From a checkpoint of a small mixture-of-experts model trained on Wikipedia.
Experts: 128 experts in each of 8 layers, 6 picks a token, 32 empty slots to pick, a shared expert of 192 neurons.
Training: a variant of Adam for the experts, 321M tokens.
Below are experts of layer 4 (counted from 0) of a mixture-of-experts language model. Rows are named router (the router's row for the expert) and show model dimensions 160-191. Each number is 128 + 32 x the weight over its row's rms, rounded and kept within 0 to 255. Numbers have three digits each.
Before each expert's rows: a language model's description of what the expert responds to; "comes after" lists some tokens at least twice as common just before its tokens as in all text. This comes from a sample of Wikipedia text that the model never trained on. Tokens count by the router's weight.

# expert 47
What it handles: List line boundaries. Line breaks and first words of bulleted infobox or list lines, such as Born, Died, Order, Coordinates; also team names in match scorer lines like Colchester United.
comes after: "-", "\n", " •", "″W", "″E", " City"
router:116151010121166124111149192151141136111109106093168116094098138064130127101135151107091171173142

# expert 27
What it handles: Numbers and decimals. Single digits and small numbers in measurements, statistics and tables, often before a decimal point: 0.94 miles, 1.5 km, 32.84%.
comes after: " ", " (", "10", " $", "00", "^{"
router:122113000097156109063121148120109164119040132140111120091131096145071152142178118132156129143109

# expert 43
What it handles: Parenthetical and date details. Tokens opening parentheses or table cells with details, such as born, loan, disambiguation, years like 19, and attendance figures like (12,528).
comes after: " (", " |", ",", " /", "age", "born"
router:174086113102113189087102090134148151168076172091164101104104091104102119154157131138133178110137

# expert 15
What it handles: Abstract plural nouns. General nouns, often plural, after of, and, for or with in prose: efforts, services, plans, conditions, events, games.
comes after: " of", " and", " for", " with", " other", " on"
router:118122025113168078095143135145146144107108156140131107087100050097099128103145074165184196154148

# expert 48
What it handles: Clause connectives. Relative pronouns, conjunctions and commas that open subordinate clauses, such as that, which, when, who, because, However.
comes after: ",", " that", ".", " this", " However", "20"
router:110137104102170095115134166143110164144124192087162133076121121095162156119135102134107168161139

# expert 39
What it handles: Number range punctuation. Dashes, slashes, decimal points and unit symbols between numbers in scores, ranges and measurements: 137–185, 18–25, Minneapolis/St. Paul.
comes after: "1", "0", "2", "3", "6", "4"
router:145079124129133136049081071096160095137118156085142095071135157085136093129199092142159130094150

# expert 4
What it handles: Table row openers. Line-initial pipes starting table rows, dashes opening list items, and opening parentheses before asides, such as (pen., (from Qarabağ), - Born.
comes after: " |\n", "\n", ")\n", ".\n\n", "|---|---|---|---|\n", "==\n\n"
router:126098073129169118061092140112088130121058130090131152122095086095112062149151138101188198159153

# expert 63
What it handles: Spatial prepositions, position words. Prepositions and the, plus position words like under, below, upper, front, eastern, in descriptions of anatomy, buildings and geography.
comes after: " the", " to", " on", " in", " at", " from"
router:079107052108127096073108074086169131161109173096112185099133094114108094127147149175146139091144

# expert 20
What it handles: Word-initial fragments in quotes. First subword pieces of words, often right after an opening quote or parenthesis, e.g. "le|thal, "em|powering, pro, comp.
comes after: " \"", " (", "/", " S", " '", "S"
router:135089118103111130080140091077115139148109163073147167103131122084148073126145166117174136136148

# expert 26
What it handles: Table score numbers. Digits and spaces in sports and election table cells, especially win–loss records and scores, plus markdown header rule lines, e.g. 18–5, 63–71.
comes after: " ", " |", "–", "°", " −", "′"
router:121103061099125130106116111099171167099124151087148154108127136063094150128203170141177145146164

# expert 35
What it handles: Verbs after to. Action verbs in base or participle form after to, not or would, such as board, train, command, record, take, make.
comes after: " to", " not", " he", " would", " and", " also"
router:129100092118137134114175119146151098125101138153145140130136068065137057125150124166134166134087

# expert 49
What it handles: Roles and job titles. Role nouns after as, a, or became in biographies, such as coach, director, member, president, interim, and singer or politician in name lists.
comes after: " as", " a", " was", " an", " became", " is"
router:113093110093136162058075123103109092181087164144197146049108109096080086103114153142176163119115

# expert 42
What it handles: Years in tables. Century digits of years starting table rows and season ranges, such as 20 of 2013–14, plus openers like During, Additionally.
comes after: " ", "–", " (", "|", " August", " September"
router:122133114096155149094120150096139178132107155118182152055112140131115149144094098147114153110152

# expert 21
What it handles: Place names. City, state and country names after in, of or the, such as New York, London, Sydney, Atlanta, Johannesburg.
comes after: " in", " In", " New", " of", " the", " at"
router:095074048069115157077132174108115155082160154145177137075146098125151122169196125135118147117127

# expert 18
What it handles: Year century prefixes. The space or first two digits of a year after a date, in, or since, such as 19 of 1987, 18 of 1862.
comes after: " ", " |", " in", ",", " June", " September"
router:106083113081139152113132157134141133116108173117148187066119137066133153109139101133185161102154

# expert 13
What it handles: Nationality in biography lists. Nationality adjectives and professions after birth years in name lists, such as "(born 1984), Brazilian footballer" or American, French; also year digits in tables.
comes after: "19", " =\n\n", "20", "),", " for", " a"
router:127070061106130149072139145114091137162081168162153172056118086129100163145112188112141115120135

# expert 44
What it handles: Mid-row table pipes. Pipe separators in the middle of table rows after a value, e.g. after a date, name or score, plus semicolons and coordinate N marks.
comes after: "0", ")", "1", " —", "2", "3"
router:118114032127125123071105131133120119140095151150148157132168103091100080150179127140146151138170

# expert 37
What it handles: Personal first names. Given names starting a person's full name, such as John, James, Michael, often after by, named after, or a table pipe.
comes after: " |", ",", " by", "-", ":", " and"
router:091114115113127167065074093154177159092093122127122130096099075110130164190152108133134173119114

# expert 10
What it handles: Dates after on/from. Month names, year pieces and stage after on, from or born on, as in died on November, born on February, on stage.
comes after: " ", " on", " from", " On", "On", " September"
router:134126077097187144121128114082153151150114146105110143053191147073135128144155104123105182133173

# expert 62
What it handles: Coordinates and decimals. Digits after decimal points and separators in geographic coordinates, degree signs, and decimal or score values in tables, e.g. 46.50896°N, .313.
comes after: ".", "′", "–", "°N", "°", " /"
router:141123078130151131087160130108147124129112121138144131073116066103114136166128155099112135153129

# expert 59
What it handles: Country and state names. Names of countries and states after of, in, New or commas, such as Germany, France, Texas, United States, Taiwan.
comes after: " of", " in", ",", " New", " United", " South"
router:114097042094151144047124165105154133163109166183162131077124049149133136116156100152111145175105

# expert 32
What it handles: Numbers in names and dates. Numbers and Roman numerals that follow a name or hyphen, such as model numbers, volumes, dates and chart positions, e.g. Nintendo 64, Fokker F-27, III.
comes after: " ", "–", "-", "_{", "/", " #"
router:110091041090157121049101148103155151108091134122121177067143106054111125153104141170115144123120

# expert 52
What it handles: Time and place in/on. The prepositions in, on, during, throughout before years, months or places, as in in 1889, On February 2, in October.
comes after: " in", " In", "In", ".\n\n", " on", " during"
router:112050057081143102099104125101127175152128162083149152131137153088139091127139135176143199096113

# expert 5
What it handles: Word-initial fragments. First pieces of split lowercase words, often prefixes or consonant clusters after articles, such as re, st, cl, inter, sub, ret(old).
comes after: " a", " the", " and", " an", " \"", "'s"
router:099117058123143117105154157058114096107061174112188157121115106085166059134115137125146182138143

# expert 29
What it handles: Sentence-opening as/in. The word as in comparisons and phrases like as of, as well; sentence-initial In, On, As, After, plus when, became, be.
comes after: ".", ".\n\n", ",", " such", " known", " served"
router:084128104091181105098055097137147165129108159124156140123135117060070100108098111126142141139161

# expert 24
What it handles: Past participles. Past participles after was, is, were or be in passive phrases, often before by, such as used, released, born, recorded.
comes after: " was", " is", " were", " be", " and", " been"
router:106130098123098093079129170126121121113117171159133153119173092103136086138134170141119181122130

# expert 3
What it handles: Year final digits. The last two digits of years after a century prefix like 19 or 20, in dates and ranges: 19|99, 20|11, 19|80s.
comes after: "20", "19", "18", "–", "17", "16"
router:109120097077174125077083116078152095125094185134147137073125133107142126140108209149131163159191

# expert 6
What it handles: Determiners after prepositions. Articles, possessives and adjectives right after a preposition like at, under, by, during, such as the, his, British, various.
comes after: " at", " by", " under", " the", " during", " from"
router:159142088122121200105130066087173163164083149135104131105134112150162103113127149129152177166207

# expert 46
What it handles: Title and sentence starters. Capitalized determiners and pronouns starting titles or sentences, such as The in The Verge or The Young and the Restless, He, His, A.
comes after: ".", ",", " of", " \"", " for", ":"
router:122072119101183140062124117096114148059110164159164137055114130087120093154127147174180139127173

# expert 34
What it handles: Words after in/with. Adjectives and nouns after in or with, often fixed phrases or descriptors, such as in contrast, in particular, different, northern, modern, rural.
comes after: " in", ",", " In", "In", " of", " and"
router:152095021074106127133109133141122143184106206120133100085163099132096080113142106152150206120157

# expert 31
What it handles: Table cell contents. Cell values at the start of markdown table rows, such as position numbers, years, football positions (DF, MF, GK), and Win/Loss results.
comes after: "|", " ", " |\n", "-", "\n", "20"
router:050090086093167159090153095110155183105090206090149128109112077104151121115122179149133184146160

# expert 45
What it handles: Adjectives and suffixes. Descriptive adjectives and adjective-ending word pieces: political, social, human, black; skept|ical, melanch|olic, rambunct|ious.
comes after: " a", " and", " of", " an", " more", " with"
router:088125060088125111143078129103108117158102131124135116031088111068100095154156115143110169131107

# expert 14
What it handles: Determiners before nouns. Determiners like the, this, these and the space before a year, opening noun phrases in prose, e.g. the entire, This road, the 2015.
comes after: ".", " of", " the", ",", " The", "The"
router:077131099108158105097089149124107147115093180131121133050122092070101134127102131117170161117179

# expert 36
What it handles: Biography lead openings. Lead-sentence pieces right after an article title heading, such as born, is, a, and the close of IPA pronunciations.
comes after: " =\n\n", " is", "\n\n", "born", ")", " ("
router:094109111081142135072144121158108146134126160115177151122081096108111133112163148113133132108150

# expert 16
What it handles: Table cell fillers. Tokens inside sports, election and asteroid tables: cells after a year, minor-planet designation letters, position codes (MF, FW, DF), club names.
comes after: "20", "19", "00", "11", "05", "–"
router:095091102106131115072076133089162152084111153148124131086145115117127104129136146161165153172192

# expert 50
What it handles: Acronym starts, section headings. Capital-letter pieces starting acronyms inside parentheses, opening parentheses before acronyms, and === heading markers, e.g. (CCP), (MSIAC), ==Plot==.
comes after: " (", ".\n\n", " \"", "==\n", "==\n\n", "\n\n"
router:070132115097166129077085128112182110120061171121168141130140090141115078163137148123121137123130

# expert 9
What it handles: Year century prefixes. Leading year pieces 19, 20, 18 at the start of dates, mostly in tables and career lists, plus other table numbers.
comes after: " ", " (", " |", "–", "1", "2"
router:123106104105133163096118126103072163158065173161160117114128116054115137094142103117139145099142

# expert 2
What it handles: Table cell separators. Pipe separators between table cells, mainly after a name or label column in sports, election and census tables, e.g. Party | votes.
comes after: " |\n", ")", " MF", "\"", " DF", " FW"
router:107109030062179134051184143110148160162068156136120179127095108076165078148119114177144202178172

# expert 61
What it handles: Generic nouns for people. Common nouns and pronouns for groups of people and activities, such as people, women, children, those, life, work, and came, often after the or to.
comes after: " the", " to", " of", " for", " a", " The"
router:084151060129124115100194132140118107107112167111099148116094095059180114112163116140132140128166

# expert 23
What it handles: Infobox field values. Infobox labels and values on bulleted colon lines, such as Coordinates, Born, Phylum, Eukaryota and –present in career date ranges.
comes after: "-", ":", "19", "\n\n", "20", " •"
router:127107039146128087118131144107160163160102181068120127110100076105098037117139182125113109127118

# expert 30
What it handles: Place-name first words. First words of multiword proper names, mostly compass and place words, such as United, South, Central, San, Western.
comes after: " of", " the", " and", ",", ":", "-"
router:118100058121156160104072173114149149157087176104139136099145090147098138120161147172171165137120

# expert 28
What it handles: Numbers and units. Digits, ordinal suffixes and unit words after numbers, such as 45 kilometers, 40th, million, %, km, and first in our first championship.
comes after: "10", "0", "00", "5", "6", "2"
router:113110063129133081105119140070145107135088127135087083084136117154090092101107180115175137156151